Below are experts of layer 2 (counted from 0) of a mixture-of-experts language model. Rows are named router (the router's row for the expert), up (a neuron's input weights, with its number) and show model dimensions 0-255. Each number is 500 + 50 x the weight over its row's rms, rounded and kept within 0 to 999. Numbers have three digits each.
Before each expert's rows: a language model's description of what the expert responds to; "comes after" lists some tokens at least twice as common just before its tokens as in all text. This comes from a sample of Wikipedia text that the model never trained on. Tokens count by the router's weight.

# expert 14
Bare space tokens, pipe separators and leading digits in table rows and score lines, plus == heading markers and short articles like a, is, was.
comes after: " ", "ane", " |", " coach", " which", "|"
router:454536427442536416508493525413554465390459517555502518507441502432610593575499433536450540568561477511460545518586474549515475516453580497464486573535486518500426425470465538395415573531459519490426444433448548591425506500538473441535544499493520423456481487480491569544556445427560499483535534535564441549456494458552481419519536542471441436550525528486530567529535462536473466446552453488409422520565532471533496481561538499449384445597502466569480533529436508611493512525534578488574500448462552445561532539518404511564426515545487544417506544551567464465460580415507460465516467540518507527460573473588477542534533466435519431543449458457447587495556455494578541492532539422460478474504454450405471569463581478482497472527525496536581414592435424506454526483437409
up0:508433477430477454475598515512443561504504503467577406494443495405509551480503410456492485475537469518475535515514489492485444515546646529487475460526461415574547470530513514462505398473362511472494535520509534505468485418493408526482516531540471540496428479520494507514501402489511510482533473446425435487566444513495559494556505485429520593536445479483468488512515482509547501511505564456461491609424422574495528495574578587482468433529448590537536492465537390480464590483519456546481422466415458484495490550522452564478455543554522569527454439420472509439473587526512349443440418527526426515592519517481521506437638460536521481534444456468476525529611526533587470517436529393561558382526533453504481494427493586533486541441533451584540537520453431505568506529459391
up1:495531512494535524503503525529527480558502484501464491529476568483531614413484493507428571456414436406607554463506437479610508493503471500517539537464447538525432562486449584481577506513410473542592426427553559537567572594524601471425526442511555578534500457556500513457467573588462462488484589517430446585459489481514430444474406437519564459457532467410477514475447451542521473442499471486447526491594524532445487523421540526500475420584499547556463468505454518522639517553417504503513465622536534517495419537495486542458537616549460490456528498461502528447426563459469485495430478556508417626494487495509443546430575553561439495480512438499494582485629460488592488601506471508482469491491480487492518470548518499501443542429489537518501506614468513506619516454455545
up2:482516429523632469461488501515484546504516437464538577504483430509557491495422389461442400497586477427513499532474492424410453473571547526505416502577550541489529426505479489449532488525463545434528531547517464485575501429482491406486557504529533449497586530429549504557536490514470435437555503516474409619505553450476463523457621552523570471494486432521561484453395553488429427550488528573487461447517524451564535606591494520474470562485454504503478533511632533481472521487568464544595488521412451562569531484508478429541488527441496532520532534532598466536514599578465476495511545489568549491498513643432472498568535489507587512490463493406466559429531410506480471539485636489485496519486568505535495578519506423505524458484519532505581412535595511430460461527424440
up3:527482542508460464537528486436500467580502469566562526545447566533597489544564489453524446478503422549408535491518551539519528514531558613420558577537477574585456460553408484551575460549471595554516567510508495504545567516553495449550475530377560480457466537496484494487445511526530515502500581526516558490513454523381474398455471450534525457517490545478504435412544573434555517446478482394514487435544547494473635598560415476531506466505517452537496576565471528507471409556567562505521444435518481499542541496531490482528504522389460432504531525454507605458455421462435444483494636484543529464480530535559475422525496555538551493494475538505514402530551554566605507560473606453542478517499459568503641424434404552525517591530474473534475557533475471544495487484558494
up4:422480371506517531569552477586569536494431440562500466566490520525509447569472487458432561556452538473526543435533555447520506568496521409413448376417503547533475484558471493476539537475455467481496532497473514431544528557485554446460481519508432509408493543442479442538481467476444486483438511580481529525491549513495488457558492471412500487621484488405438557517468482471514628545464420487491574522527454497506446530454496490442429476561418548509431566590511511510493428394469416470533528534365396441469572477405575454546380522535458518541605484464429447488519440518488489455458562492420542574468508524411542522534392490502488568453453484481514507479537456530490468502516487496523502477531425435467410497575472563498472584529506514458528632582498518509486534569414434
up5:527524520457514545490497508502511453480499518545475457571478499548475558529551583558442509459496477526547487492593544427533489446462552473515474526531534516485469356508537429577472401549414504588489505457611413615563597488500524460590574575457456475425447561391539498537512482391488354566407555498525528523471534501512461450508432478518502576522471542486568500585457457491537513457535507519478467565482501474457513486466521515486548599529552505573513467591533496489516450560582378522527553552513542452550458495484418663542428596510530556419429536465507436430428444529484517458488499497458505509477466516465501514451512435382477561468480406419475568623546548397539486406517490520511518500506548515494463494511536516519535594473563483539498487453469414476499522477459530
up6:566422466439566499478416562465541473540477553561519506462505497488485489401510531497585535560523495463550432492419560551368550476537497448446492505536456478409440506450500557456523562624424555512602558561442501510461470378548421461598511544455562497505581532467454472516418479442492474468398547487531496478493473556521507481567485521443559506492542511522395502494513498448549501457495472425513513500496511512446498529503398501613447522461577455529482517439574448521522511411581534548569533480482491474462464493515509482553457431533504517438506537535417510421563526580503548438538553513502558559508566587447480524529467490517497499509560384399566466528494473494396548533563477485616634521529491457511470489457472631461521556633491484474566445543541550529477507521425414
up7:522537632457543559529452481435463503467473538468643500479395548384495492426497466541491420488516481608540486531550506448474469509486468548560525452520537621503469552519504529515525602503507512486457481464528595577446503430479485502520463532500480535590459544530465489508468455447476522520543500494554517465455471540475421551634499557466544513524541588517562510433540440471459517466444441429452531501525463527553489400458465468597483427454510499437499521527454452566478407512502479488477503608513472548485534429459535453513515452529478548575534574532406527474489526431623516517491496443468501487359498598526516458430457462563441538530466391562506549512433510465533570470463569572432506580534508519534432495521545521525456520521527408401615597500566484640466493512525465

# expert 12
Syllables starting or continuing proper names, often after St, O'R or capitals, as in Bur, Mor, Tur(enne), Str(ømsgodset), Lo(mbards).
comes after: " St", "st", "R", " U", " W", "St"
router:523498428480550465505527481496568535484480485582530507479489503513601588620491459471513575603546448495443481504615481503508500541423528497513398491514394543490469434496492501390481538524452504494458487446504483486455493512491571455580474477478550491507465554541455571493599421417536492526503508501575514491520457498451455536467518578471483478511583590533606505500539489574428534464584432499496497582519549569546446496493595508497454569610561472548471430563455518544542524623478501448494497542475554438457493457547464464531377563538535520485598524543481527453463543502499477462465497544486516558554496444555467492530538444582523536505350407455492498451601541445615493538504558463440428427476478498449504592508598557421483452593558499543550439469477462432427519520410437
up1:503485539545479515464472478461421432538510540604436443428553577490471421515525500509401503477544470500554468490538510499508505520507537574523536517467498479572511578468463474504574486600551525408504440515445476501491464535471535508489585540576418480543634446552498507570478416513528601587550491505521551546520525532458697538502522487554534526477544492558480481536550566611474484483424462550480459412485494460560572428523530401462513502492446457469544446464559489537525513470499597548450503521531467541485530511506542553448459494560504628487465537500497604412517515512459624556422414505471515475558428575563540541494502421510604426427519503434419451556481510519517455379488508452517477502493559531571518559445470432586543525490521541518452407477536540447586560427469486
up2:526495459593558431465550547533538511485555523499512448454416395497589481575503512447454580531571469490416488482500620514587531469526561541412509478476510561568542527605488513495559397496523581467532499561540616435468517424492564476418496490438461501495488526446576485623471398550518621495456528564495422384553353530521534571487461466541545514518499526436424490529471482576576457460488541537437514498541505524487516425455588492524451488488522569496484415507510484445461536536426499438504532452496585513491420546567446510430567511480444552539472460520540482573560545537495491496519495425486547485429567451596430465488446448528552528546536479513580488556603507469479524500571475419481476389494492462504471484557469486487495544497535463545593483497500610450573485532580473
up3:593523401570443396435614565511460569581538483502458473484519398570523505482497455405496482481512444477556483546460548460510596484413541580455510614504508435424535534456529535537519456563439412503522484577501407476500433453470403508513452502474460450453552471533440487442528531416493483522575483549602484482467538456503465456529421481579516524411516581515573590518532424467508530497550594444550481437551510444521568444507524518481495534502536575506488470554430601426509547509518465487557532398490560515500413515434540450446597471456497457510516516509539479580578458456538460552547493492507542428503485486475515479461549535437444450520499507529530520639410451471484538485481533522410585494544419587516555571508489412597468564545530488434587476455507502512460457563509528
up4:485491475557464499485413570571432508484530566415462594475511437448485488488470540459576470601531430505525489498386482547392504546446555471507574388447496476547486554482494527397468587476512525459463438489456553536456404462507524558627444522514549486439563444405523580474492461506452506465470473552491490345531511539499505493565547435466490473507627518419503529510539458499483517425478477498531486449584544474503449541537582489486416503498510487497460511551525476368530498451568573497462560491446511402465471514551525425539458613498501472543518473497453469528425480574533583472557474452497448526475462584554548462475417474478524397514437570462485487562484547452485505615525531448454488560401517549435559498482456473510424482479436551525573446477511506490411426601457445
up5:550560442542474547467500526564517519576504498483512542518537493396480455600415473444506509521447511525421460511565428511587533532431495545529536532525544447503509448415503499412492492532563510530517568446566532385613506468500533521539487550465456407407393541497555490472538429423460482522591429540506487510493495536522422508495471345450471472504486384479524463530524551519556404478486415495542501407501548533562564478453407436472576562488529498492485615505436422491482483512457542444443478547436514504435577481492493628457534473436430501436459513548410525534548599503511493459561494495521515585502467525526506465539489538512549450584438562566485399496605635482546498442491511548517495513538516521479446533491506534536496601475547465449519544415494404509453427452440546
up6:543602510529467478454459447514515538551474486445497586479429459601465537617533492477417479500455500442499522418498484502593477435453465519460551481502509574431475566504415570541472448518520565483521535475491579575473479511463519478520438405420523496571459579413473513478515392488564473480512524478482496412395576524528510396457469488519472451484536525496479545611576444486424459504555417493482415570515538581520514477548460545534549491519531552481442558574557600569507467532420535514517623476506530490487497445623410437517498533635486406464541449457458475420517548542430513503491413523506458464433466537504461553538535572602432493514483549490506525458495487569466527541488415538454559428454561529555458519467618431472551539517470454472439479507590550529486432464464459
up7:528463465449581474413493493433547574521505518458490540464565442524488472461477552538481443491554533488625590530522511380566493477451402468513464533496483491462582523550431546554503437469525535572495509575546466470521482472532546522413473445520535524522536567515477524480466467534543402551583433496468432408566525532525395459604412537499447467528485465505672465428486529503463447535513568453484491457477508499512515457461502545529399532419501508555511500472529504516518499495499454506465459522536630549480496435458471485407465489542543492480482456504546515561529580473532690518536533427597569525580449528499635531490496562460498586555486419507533456365540539454516488490514526437560558574468534538514508458554471398472551594470409509452532541464485468550497487446444523
up8:500485455455472518402415484541492453510484556412462450514423548585570481544525518528483505525510521569439518525475507481504601487401510540480537436526462425525481433493542529514570499486459517530444506533505484537551467600519422484547456582518495454482470484467507494512513490412501539419515438416490516464510510548431552574536484571508441500479506570548485500445594425526517569563517528500531484527480531503478505519476529409443547556579480571394494509482467522522570510555500561475446538592560523490436466567471449500443503504446537491506552347408488578512433486508465400570430399485430416541566524583498528552553535561494452548549506515419559402435467508464588529465514576560512482618415408515531536603570518552571470486476518469457434566596568487569386435500439546

# expert 7
Verbs and nouns right after to, in or of, like to play, taking, making; also word pieces after To, as in To-ul-ouse.
comes after: " to", " in", " To", " of", " at", " can"
router:476530436509574496599490477477452446454517438419514551461508574418520562537498511561403498518464466502471518523619537513510532535543506489507540504619477511409496470491563451464516484506466547560443527453448483662457548498546407486500490537437505465505477549490520495519560533542497488498505527463582485503560554540529483480546491478544395542536532532539500571606424473530522458531609454481442448516511424509517599459596513589458507559630583502550600539528435584503540485540466483459577602454563510539519558528453391579598411443461446582446531544597563557522494514443489499519578530494609447534473540536552485500590537542477485456457473543497490545383518461426577530534517461462508493433514503544459500568469511421484540467555534487443489458503411557505524495451586539
up0:504462439447514408561451483388469528478551546505423504486477472499494524493507462563496587584487469543567572484562552531426485504548562435415498527558512441504404544494401502534523492486494448556500506538601429556563463481576474516489460438536448404497508576423485420512541506542499556570565547451411479525516427566491522433499514475552495488539440443425543524470460458508494433366532487502474535525511548451462448504437460546571432501485412481522535415503469535415445527480487528526490436483502477552562452596488468499596529448478581434438554601581460540513541379497517523415497476452529476558461455559537423436524549551451464535417493601549528565456470420522529527447645459466443493481478470488419496463492450538423514587533523465594497566469432569437441508519521542
up1:494455542423508508535480539532493551535470542420471455451471524423455504550586512533540462461513599505472450408487511542492484468538527432510544454548505462567562550488521531521536514592544472424517577558483500510527442517446457473485494478536528516341493460526413495454493465498595540568417556455578456508512465490472541427521513552513479585497634581455502552516449526523505433478470501577472538503597449593495447513581450469467535538469456563499481538504441422509471554564548467495410424521568595470420489481507547531558473523387419468624498491491444526445574478488388463499459546385497476480521462452498364506480472528505562481459437613573474552536482460479508393513421496424433551506445469416472538506476489459433540447441566552524467475500523511545592500611481565
up2:522444578431524549547546423424418439459370563484411514500570504487433567468560438576526501569399538525440587539543503481599498521510504509514519417580485558476487517546450437483518514460530470485503484464494389566553495462509551511415516468449515536468479514419504563535571504502496453468517546493542498440637550434480417515500469511509439523550480476492516558488514523474488452627633457507457419541530447551507463529512438582499558555454425524468563483596451472464409500404531544496573487477520466455432470466393602495471541504520529511490549487548544471562547550444570558475521476594472500479599477493482493482477439444534502466425561475481498494545459533554443473476557583470438527499494571479468474577538440446449660491476545488501553643456562503483497491498564477
up3:565531447479584492426376451502520543424549477475517496558482419460491526553550527496571503499501460486423495569465539451546513558442485528517501463510481574523532474509534485511416526616636520498543494562519440475506468537492566329565452487440562577525566463488524458545433572517545492531497542458600520528571430478398394517474553543496489485491542570507469516411518450552489438518675461540579560566563497497423486504521610474597439523542492473586577554512478535470495473505447450507589557441649447486474452444539532472510518493475594528503429577519554482457485542506530575481455509488539491499533584482487474511524519494555526492501416484498421566563507536503591428516578544533457522501531441461492438528419587477434523506501581511427511506462500549537526473516506438
up4:535440529438507501475525553493538407579515527415460518542520339601476478459588478509521433513526453565478551553573475482401360501471427524521574498586520504608623487497496548516516497468467502424457349559538484628505473429530478504505500453494544468526421469507422486454491463492507429442463486566495603568575538408599598491501462528533456447479520530570528423602507538536507508487504517469443564544483392588463532448480457432473513536492482535449560421512521486501569508552517484502436427526600579472518568552571431457533493518423498461471399479564492468500478432511513459431542484495534448460512529537520456444502519565462556475544484472404443523506525423487535445436522539541544521460517518505500467596528520547544427583494484480519521521485567511443511522511408510
up5:450487515434525499491516588548469569483551522552481511502479398574511456505466489605446541510548445471446547588519535490444504435568449513484468522409528513495520464481453575441513523549612408570462526501494572526491481551475405539484527459382533452494482493471440505447451516506480486613550456456508476560599607477540471504467506480454463465495496574517477541426568563433411458506500449509577628507439491462495519429473479463569477544523452556425555515570602542462505501433582522509592588550504535431551470505450486478576488446486487588488555550489559514500470416417463534423513567453405491591508523489511520628440514449589499495482476516612568532471476412488588464512474396448490524515499533455493568574527517503577523415539487509549512436522485526416541435396483499
up6:523482490504485509457386487550528411523463499437431497570534467559536548439512487553502409572537462528499503615474519510515547561385528514486476464430581482497429476449486508453501537441487448562421467564546530388427531536471526547470500494502425488535478535487448515543483485616516495451431461625576484380483536409468514550546547546551430523580538531511514512465495478515557401482547469585544456414488485412448541434544488444508547467423571504555365521473532475474435534500466463543489556497501532479523572460535556486502562584496510482584615525478475429530572508489414530599455578484492467498538519599547497539590491506383526513585477521465514475528589478452516450420519538510490445529525494531461424434538460598499541512517545478550508462444482507394599515448467599
up7:472470472550564472522446427433549483531558419417447465466482580485506561537524481485439530504479499579553501546561546592465511442491484581487501425572501527396452496521499521489443507441500443498508456505562476570456527453445534452483433538416465536474444503448522506462446499473499499416379543483519464517519476524515543488549540438453542467342435503468496555512444518466357446405465451428508559538433542492522510505508588373476511483525484514462497427504546592418554489549393480512565498516485522543538519547410511443490450423551507460579540499484474524513529540553563558524506512498541536576538510663526473482537536536487494457458511398386499506360542438585457451446474439454483502444510540476559511493526465530536477512518575555440412555622613484499450496463482565

# expert 5
Single digits 1–5 continuing a multi-digit number, especially in tables, codes, dates and coordinates, such as SR 93, RF00234, 12.
comes after: "1", "2", "0", "9", "3", "4"
router:548517517502590469566489491437511502432441471447485436487449527497518545564454473536500459501534514493498471498471487556451479551496534483429442549527608484505461432475508516455479520623495536555476418496430467560481517508489493417547397559476596516474472457484438541527480495418674481503543523424489432545490513484580562437462517510494476467527580568561470634529469568545502470487577464541474429578550558492424541518471505554501463523448565495519471457476396529589511516568562453463534564433425648409603456536483431526529460417489545473409497502513509460501432599484536459507559537606495472509437483468579517476498484474488480482527429442387497530556518503477584561499587511487520546516514526492445561541462614564441516516451471597490540444585497370493456494493500555
up1:528613490433603527473414481535509518575511483562512446506575463517508538306527539504464536442532555488444513489501469480482496425511506493457492423536544470496436455420493516428490520476464484553467528558535391556463419533512493407524439488506656578466475554530531459467456501461544435518427393432463512524510534414447466558503571451613458472461470494521492450508463571539468541597421503636616512482515465555585475508539504560519547496576562567371499496460508482534527510560471462538491487565551582500489524502545522540538484431477511486523577521482468491500545572461435536539402499547407499621520494482483486458457533542523501433448525535495475476537470510502555504545451556534453541485544398407486478463464518533428432569409560501477470427475524544580429466463515459
up2:427544544576486610552471528412476450444404514541542490486448575443530461458403478479443477435441490571482437478499567477585558537559563469538517425580455569500471463546392445519584474495563465539507557566409472492402592535447578452462470504522523523441491588469548533577435503528421451532499589459585438433550487575455522501451530499499454512597531476473481504499470441489605486459532472530495517543568487434535557439496542496555517523477491502435486499449556418528472515510363588478455528533536397502466354494421522527536456559478469527449512511455484519453453493490563490415545551433507465573428444459431473471463458446473416524500544563432541490448423564579493539457482432443459486501485409461463553540549553480577554484557449486520477424513443491526496467465444451
up3:531581493615444517525559459562539395544464577614487495458475455514527589587572535480488451509482489525584540474476488533436533487464471446403444507518374440542403433519540480520430448449552497505445477571506575460471518518493448492503537483503492526478515493496487500408536406494487464450496570548455459426472479510523469555552512486402517553590497515445545506514399558436473428481454510501569477511564519516602469451373508537488559466504443467419526428461622506493529499446473553499581513583568474493461475473537428551482430499492510456476442535450486501485615470464543480454443610447529495417438514355564526513511530528427484463569463464480391524563464544540502525489613495455469549533507481499602416579444539440505464504495515497494522446581416571421519490475530482
up4:417513536477531466435457519502543434499449458536576542518496528448533483477479522530444492490516495592462554579496558432547483573538574417504491556603486495468579501353518460551376609388565542473423486545492496463472551421521538504495579451455480501526498554410527574500511458586494529546505558478510468498583499512579467471548486447450452596503408522608537422535611495424595506516482529550505479483451423509462553420406532591524425629524540563576519519464563474443587522520477497475473538502507516501512524454540505452483514524446524463478489437613497489543538426501491449509530606550562467450464542441525540524491469496492474508458449418488445497542501559524521427542509491512436558357473497465464528488534500459562508546467503533493522435521533621485611478429420465
up5:456501626578557495567496446555418525562531540490470570636435562457515467589522525484509462571459441605457432530511378465509429568549506528510543512433486446427460559455403431559517490478449547540483439471494408476480528531547486567604530557506467490549486556509501433566516451495482480474529516570396511501458466466525598505479488465474636486569468507522512444354519483599513468448443528508519479547469577436364466468409502483468526512527503515475479601558475531444487520519503533559543411478475507461495548452415422520464429549526397537514464474498446531498492459556606481504536475494535503575490558484546487462493531502548465571545469605511530496532431605422545457475553501537523502470511465432573487545485443556525461576512560478516477496538485538503524400434536569
up6:556588453491530437531557583514449546460576537546595481514443469494467486639556454499399475443487507652556445604484505491379475438421470430458644446502620487418437513526422554482533501474392496484492403466525508416517545447495507453509440456502566538476490423516495534448440417501530498459507442409509450505545502521416482480407508493479461459474451544569480455538527531487463505473469450529491475467522578521403447546532398489478534479492488526533553514504466514517496514455503519442540513502542582478521497525464504472580530565491425554524478581525542435502493491481509487506424458404563452415558516490600590576530538494539534562609467460521482536448425455617445465492558541405516510476492486498493554564496482569443566567439531526523588469532528490493442530507510568
up7:503470435566504613514529430470505465426506508504582480411490410561463543542470536502464398569484459510479512537450433443498425439490538427382473526556477481572472478494542586481529392459519471524469536496551445522543511546477536514501475529619502533494441495558459425539518464576566585506578459535446552468433505493459466388570496482473554493564563498529478515492477432494461524483520367506560469520542459480583474542506599499526560540496550522488488394561475492517542499360497497551404475502551505544481503594565500493505536474505429490509488382515499497540444485525452591550501405529466516529580422454607548571477438548526505606477499500479388501416436460508466496425529574492537642548422513484496469452451504503522415468508549525525512482522420548493575445588553524
up8:510502483491539518533544569522589522418469500615498426465491453520508453529569443468478577490508541547488401494531544548475470459527536518439560536460540532524569509459522517457550504564431494507467488584477415539463394398594568532524490526522476520441501487494466474424413494526440446505520541480503628546543565571481486520549452466541461493532476594520606464487457517532440485450441397589484572544458576401518539424432539424432537492556562480486538594472385413432513498491543538524513537590400594486471547497534405470455507450426480484442351540500510482502422469453550488552510519505559538505433483466509553500460506419554496501579552561490472536496487519445518532455558467504472571485608488429504536466504461504641539558399457503442543531541559475512443449441463520

# expert 20
The word the, and also this, that, which, these, mostly after prepositions such as of the, in the, and sentence-initial The.
comes after: " of", " in", " to", " at", ".", " on"
router:534551584463573468525469515489539476442431497582434457546492550519521551535413471596481543481464445493393512494560533460494577473420518599515463525588588578484482474474506541448488510514506475440505457510535532498429502535469462523477509500463507485448413460588553524461587465494548530614495516472497474488474591525630563484480571485464469470564516483484546483519521476492450481532511364492564467492515462431493542465577451481454533508547417384514520483482453548616570402581519552444586512438541554438522402574508486501596454487478541594475468627510605517543454502501463484517510468454603464484479518521577484439534533551386516483543473521487492487483498564440495493480591484451445512513466511425451490568507592564559464463438590463625592497532446491528442526443488418
up1:473483465609418525476529401497417541605450448468488502527539501528516478552516483495514455462461486509422379573516451502403580482370486539424454516428543509602501585505487463436479435641360479481520501541569472483478524482506489448473474469501552563459581462476455498462457474584481545470636610532536485564502540532445449529564530448463480476523532568502547498499469486432640468515437482465518513487484496532425484533461531449421505480606501473465462447441605429544434454578522485524429523597468464517440432518563465466579423451486479498451604490547478555525487429479508448478449499478482468545475442422407502548448429472495448463491415471460515488459463544495523547471558566576458496508498536485413538487545512532480386494556478507420517505550402498513509514495481452
up2:532575414524434488492432475374390525595545483465475495583488477560480507442492572418487552471522515493532562529550573520494490435449516566517550474532538534531462570503486496509380464499434544450485472513508494560455430552562484450463424508475470509439585497460509491528567403481436569459501558494481477610543456438531544525492444429532585546418491485582489515542547539463534533475455529503559489468423454417541572494463521540544468515489443607520516528506438526598552491522486518482452521473493508495440480525607406401496530440538572500507480495513522461499408487520488583521515491470508528473466530528520484445496473476571396423498507439586527460569380473449556601552391414453415555389549516459536549535418481576531531470466523503461480579558610440577444434523458543
up3:543389559455509547531524513500547582486577485559477427467483472558494518442462469548593382481507434534507487552466498572485518487465453494442573428533499484465536453488437456541520519533510403439380462442570503486525472495531468538573489515479540461464466491386599585528542509435497523514520594464511555614507514574493583560417484430517437479502539481422544559464512496563382454401453478531532403528526562556482561488493459430505509495471483364560582522438500443504476512513479508402452489612477460455456472516484535560482475526536556565464423508606492525422459534492540518545568513558529583457462539519491508491535537584475504377499457526541532405480440442569464489473493499525493387504462450546524484485506503519572492476525552429564413468540381413490448545450557453
up4:477468502529544476577478473657547399500540497481438540433519506493552523514516496653565496502487535482536498462488467475518576509482460530453447451481620508483409512430533535538527548589517429449550509511555477526518528505508583535440509529475539537495465529526441428451469550503501481541452502479501427468548496498482562433554588568523578531531534607440556524468507555503558511473418531467477444475483430456462558476458499513497550493434456478494561500452582463501438571578481413446447469494478470531496556533497431450487622425519493537509486468442474458548533453568428484643477472454447514501469520399521454485422452475483395458365610440412559509381493556519505468605492497477644487572454568514539498388543530486497470479436538562476549514515444406482468525497483472
up5:537483485539454503486481463502503540527486459483469553498558502586481434573502466459537478503533479473380486476512445486560502418484555522487506488499517396531533474547317512560453538503541474556419492419455553396559586567556485483554390429518540506455489503482420536522469480549469478394581448563512463487514501454509497377479588521523561550584529472587508475493558531583486500499490460535544462572497486492364579475490553502470470486449634422441585480540422453474532479523461409502526470494476497575490455427515536561513529433457520564588558601519589504598494496561509480497451538481420529547536535552378531592449456608468459503460449500541404440431507421499456458435507550529469524413551465481497499469456484458474472465445490480466469490475583542489596490490512459
up6:535512590501524495536517538430485605498477494390475456589473501509397438463503461483547598436439494531595387560493558467440427520584507473562553468405467500519531417578529468555475457468476516453429385503515568539590458471500471488471533476640502492444437433399474489481512557419552502432447556500461420526404496545526535566486478535475506593514470469461533511535469425548452552611525478622529439430531520514500460563468496499482404437474440486537514537527493422467456503636433430556483529535442452565563552495492530473536522523446531462585467499488506404512554509564498582436473449536508472538512473540517538586513546534461550522474511543554534527494608486479559511487548501419517463557495447511491481550545521574503448479478496523526538457485531512498508635411600479
up7:464479425454544487556492561584495547539513458407478530490565507456544501315548540547573524479436512487490508488513480444437471540470566535475495582560490496542446470498530475383528403499483437448468530565450534563576533441494445455521457489571558477473389445570458433515447434532466474582570526521458455479460394512513524482599475520417465467501459531500596505524517518437480495477581455454476554539470453420517428447467575557518502538462393556569532435562566555543432473525489583478482551403483515402474463547510432457549457533486472497454467472472376487496458534560492520436505484508496411510506487500572509591365469559487530508504543569473450532612509418419520599480519446486466429461451528505504517611451384463528459512447471494534518520487509473483537440461566526
up8:467454492432521525431508488561526499491500546513479387455579490448409457502549536405442484486531435493508438510492524577450576526511486481434471433519473507508482481466543490494474455477477474550499503551485551452500449464466615497461475429569464563533550579526501589496552428497494464501473453502453533625558450493455531596442571463492487484569501475494554529460432561474558513460472447458505546511528415465479426507516495510531534598523502448511645523560536522481472530535398437458530532609388557438504470494468467422457564573558548462488534499543470547450440517534514477516563514628555515493528407556533526451507461503522506523403504555430509479462437572407457451467462589412517526466457542436547547568506458434619463508509486423355480456387439501512547535449435382

# expert 22
Line-break tokens ending headings, table rows, taxonomy lines and paragraphs, as after === headings or Genus: Lobatus.
comes after: "\n", " |", ".", ")", "==", " ="
router:511490490387525416522444480482478464464393525406430523471503515465548502459510476576484588582546421589501466499481555522611531513546542492589450544527452501444512440524447472476518581447526465421534454501437511496509443456501553571487440411526485487487469555584412515547565539454540488540396543497498523491523589426549620495518528484508554420549486485464546473469512568470543462468555501525564438485615543432527441572426493546393527522448469464481486555461412532488433476544555564456479535434446522508504530522420467478481494528518546542395501398491456479515522538507415458488470529599590505562497542573546544341509593556545429506488540529380500520523476413459484544525512553456444435499543445390496512524531523519477573537540467554583464474510498453472519464549404524
up1:491502455444528535441518491513528446505457457498467460531468474578415399472513504570489484528442497437485447401520576469546448505541505552527491443427455523511538409435523459439472406538525434538540495479515544564428486517559574517428531511484440529433518470540563485491518558419485489493565525460489537590502515515455475549449424520337529453594560561463518459453516552466523589462487456499496538492436461489389482475530495500563443475563468443564557514463456584536534520535524508568441536526499450411447508550561454509550554480464509519531540458571517369576547456528424556487470469591487542610523425480406447476561409557390543479453559433384506603583522412460494458465495445424387494518476477480502461501504573513494498531460496488392503551572480435481444454561422492
up2:595538568448553469486432563552551474489553419514413506499458441427564533480601436526447454536463410542497423559577489417512428542534540491426381525563465556465487553500460616577484574559496523532520476509539522464495530484547424555535472377516429553551479527461498465548575431540498496494453475536465589420547478582459422444532513411556450493499507534447417443447493559526491472448551517507486478575448520481434464494466484446508463479471421525453387380460482564428445478455525525510514464471541564462570545469483469492526502530512521480532575468510558537542510583555421493540476514490458559482465439498471493481481482512383491500443498502526533561502479435539446513549514486411551390474453504471564428568534436479517580435424535655436519503464510525417483533533433594
up3:484487442487428454504535457501475478475544549471525431505485537508494501563461444550572535425473511457503537481498501500553516442494534448524456404520578593365448437406597437518525508530558583526527484506414487537501455531530576506480547547445486488455441601507470424516535482600529486556480488458510467537462551558538460437488508543524515656467508469612505528572510617518491516478485520455504489563465455515553517541508498507553518506506480460555433551488522480421399554501463458496409418573496458523550508530488448465469627529469453436475542547639399453537467438473537507440478538496379484502549574550549538436500381537502459600439455499573546483508552516470485525470535458541442501423560524542507412600566510468424516497663504524518524484526504484490617500534572472
up4:603432482478543502596572444408514524554516407468415511488555527545502489426540467429512505584575525467527524486577466578485487456477483466462520527471465458576413467538472465449466543447478505539495456479461535532423466455573476582421515585412451459501418425564545530510547396477493500539517477431522409451450532437474541534499510527489541553453434499512494591538421548542531455455551572543509504586510389516588501387479487511577490502502532495462467445514480438484610473525419540494514561403567468578511475475395519439480480483556512510473334459481509399436551528532411551546517509547460552520544576491485481465464491539529558460536510486508488468527658541436580544503545513479403525554507503480554492475468528485465580487495552448464412567558547487532426474552507563
up5:524395442486554503579513494450504488451529471591506417488497548517441544391529548549512414535447493471452381445550508428586468460521479382492429509494455458539404492500541505600477467525482440556605443591514436515534462480450436420482492469546398446484435542473532488490499536508525495524475501500542515401579604494445535528373440449490450520488561477631527543549540542522466507542438564539499498477541389509536559497467540479522504511488535429526518410489571487504526501488474418495531484543595558529552442522465590466385482517416452542532529488409478465503589548523448497500465512492454480450514553483536545452481508519459506508511496507499478509548543580493445536429461589440469545431476536435449452578567406446523577392566417525537482472557534473520618548497492579
up6:520511427500443455448491464477472561433421506517549560425493442454527447483470524471540484491391501502551478548492513438479516431501494533539467540473486508379430547517538447469430489494562503476525563514423546460481518505554533537537525528552479452495498567514553522537590560438462494403469507445466464566553445572549550552513585593464536465597525603481503519546503507539454447512546434564550412493491573436576465362520539509514438571459503497355394528535502561459476597467483437381521580487538497536465475534523564459435475534521538460518479497509539535548454430500480400532497428389479457610411540444540572449504462540439500569567443551505497549512561557607504397507410491457520504458541461417492470610486429507490553423479407493469462497531464468515519427524501514
up7:410443524543636427546470463388526515505535523449477468406454543445557522482513510567578459493501513468482532463573522501506477501539519443567525556523450546473554534474452514555553559469445514435522499474519513456521528504475519516482451561558548387587504521519439451459468537447461526527458536531494497470534466498478531456480568538486576533477540548328482623514380519543488514445552554464464438445504466566518571524469568532510554471476485562549448528522538488428429481576409530477558448493425593551500507426478495470533601374492554541501514468520434479485472500503564338573454503530466494388531465509568504473596459561483536544497500514566512531481513528597548510572416579451541525414541501502500511428413556523503503399524479594556614463488512429498509531519589484
up8:515548599438485518569510506540452410409455569468449444513466528455520512600389470533597543496549540492501511528509540521481572452532520521501532385552554528492452554586609563579471411611468492498511526572521483380534524554528517538508504502502482536568430525431568641383487532544576540553526457486467500513514501437510556596506527508443414476548519497541513508534489596522405500449490461537391477505501467531478537451531501444448395396559522577470533452537452470466538502578523528493529443635431468441442481557455493564524504523515584404520479455524524406507523425555422550473484449401457485515587499496516568433459536510537455529516580590536546518489595415523523568503497476513493514437528547510517567500485561579514512474546478510487472477479533454528512454523434478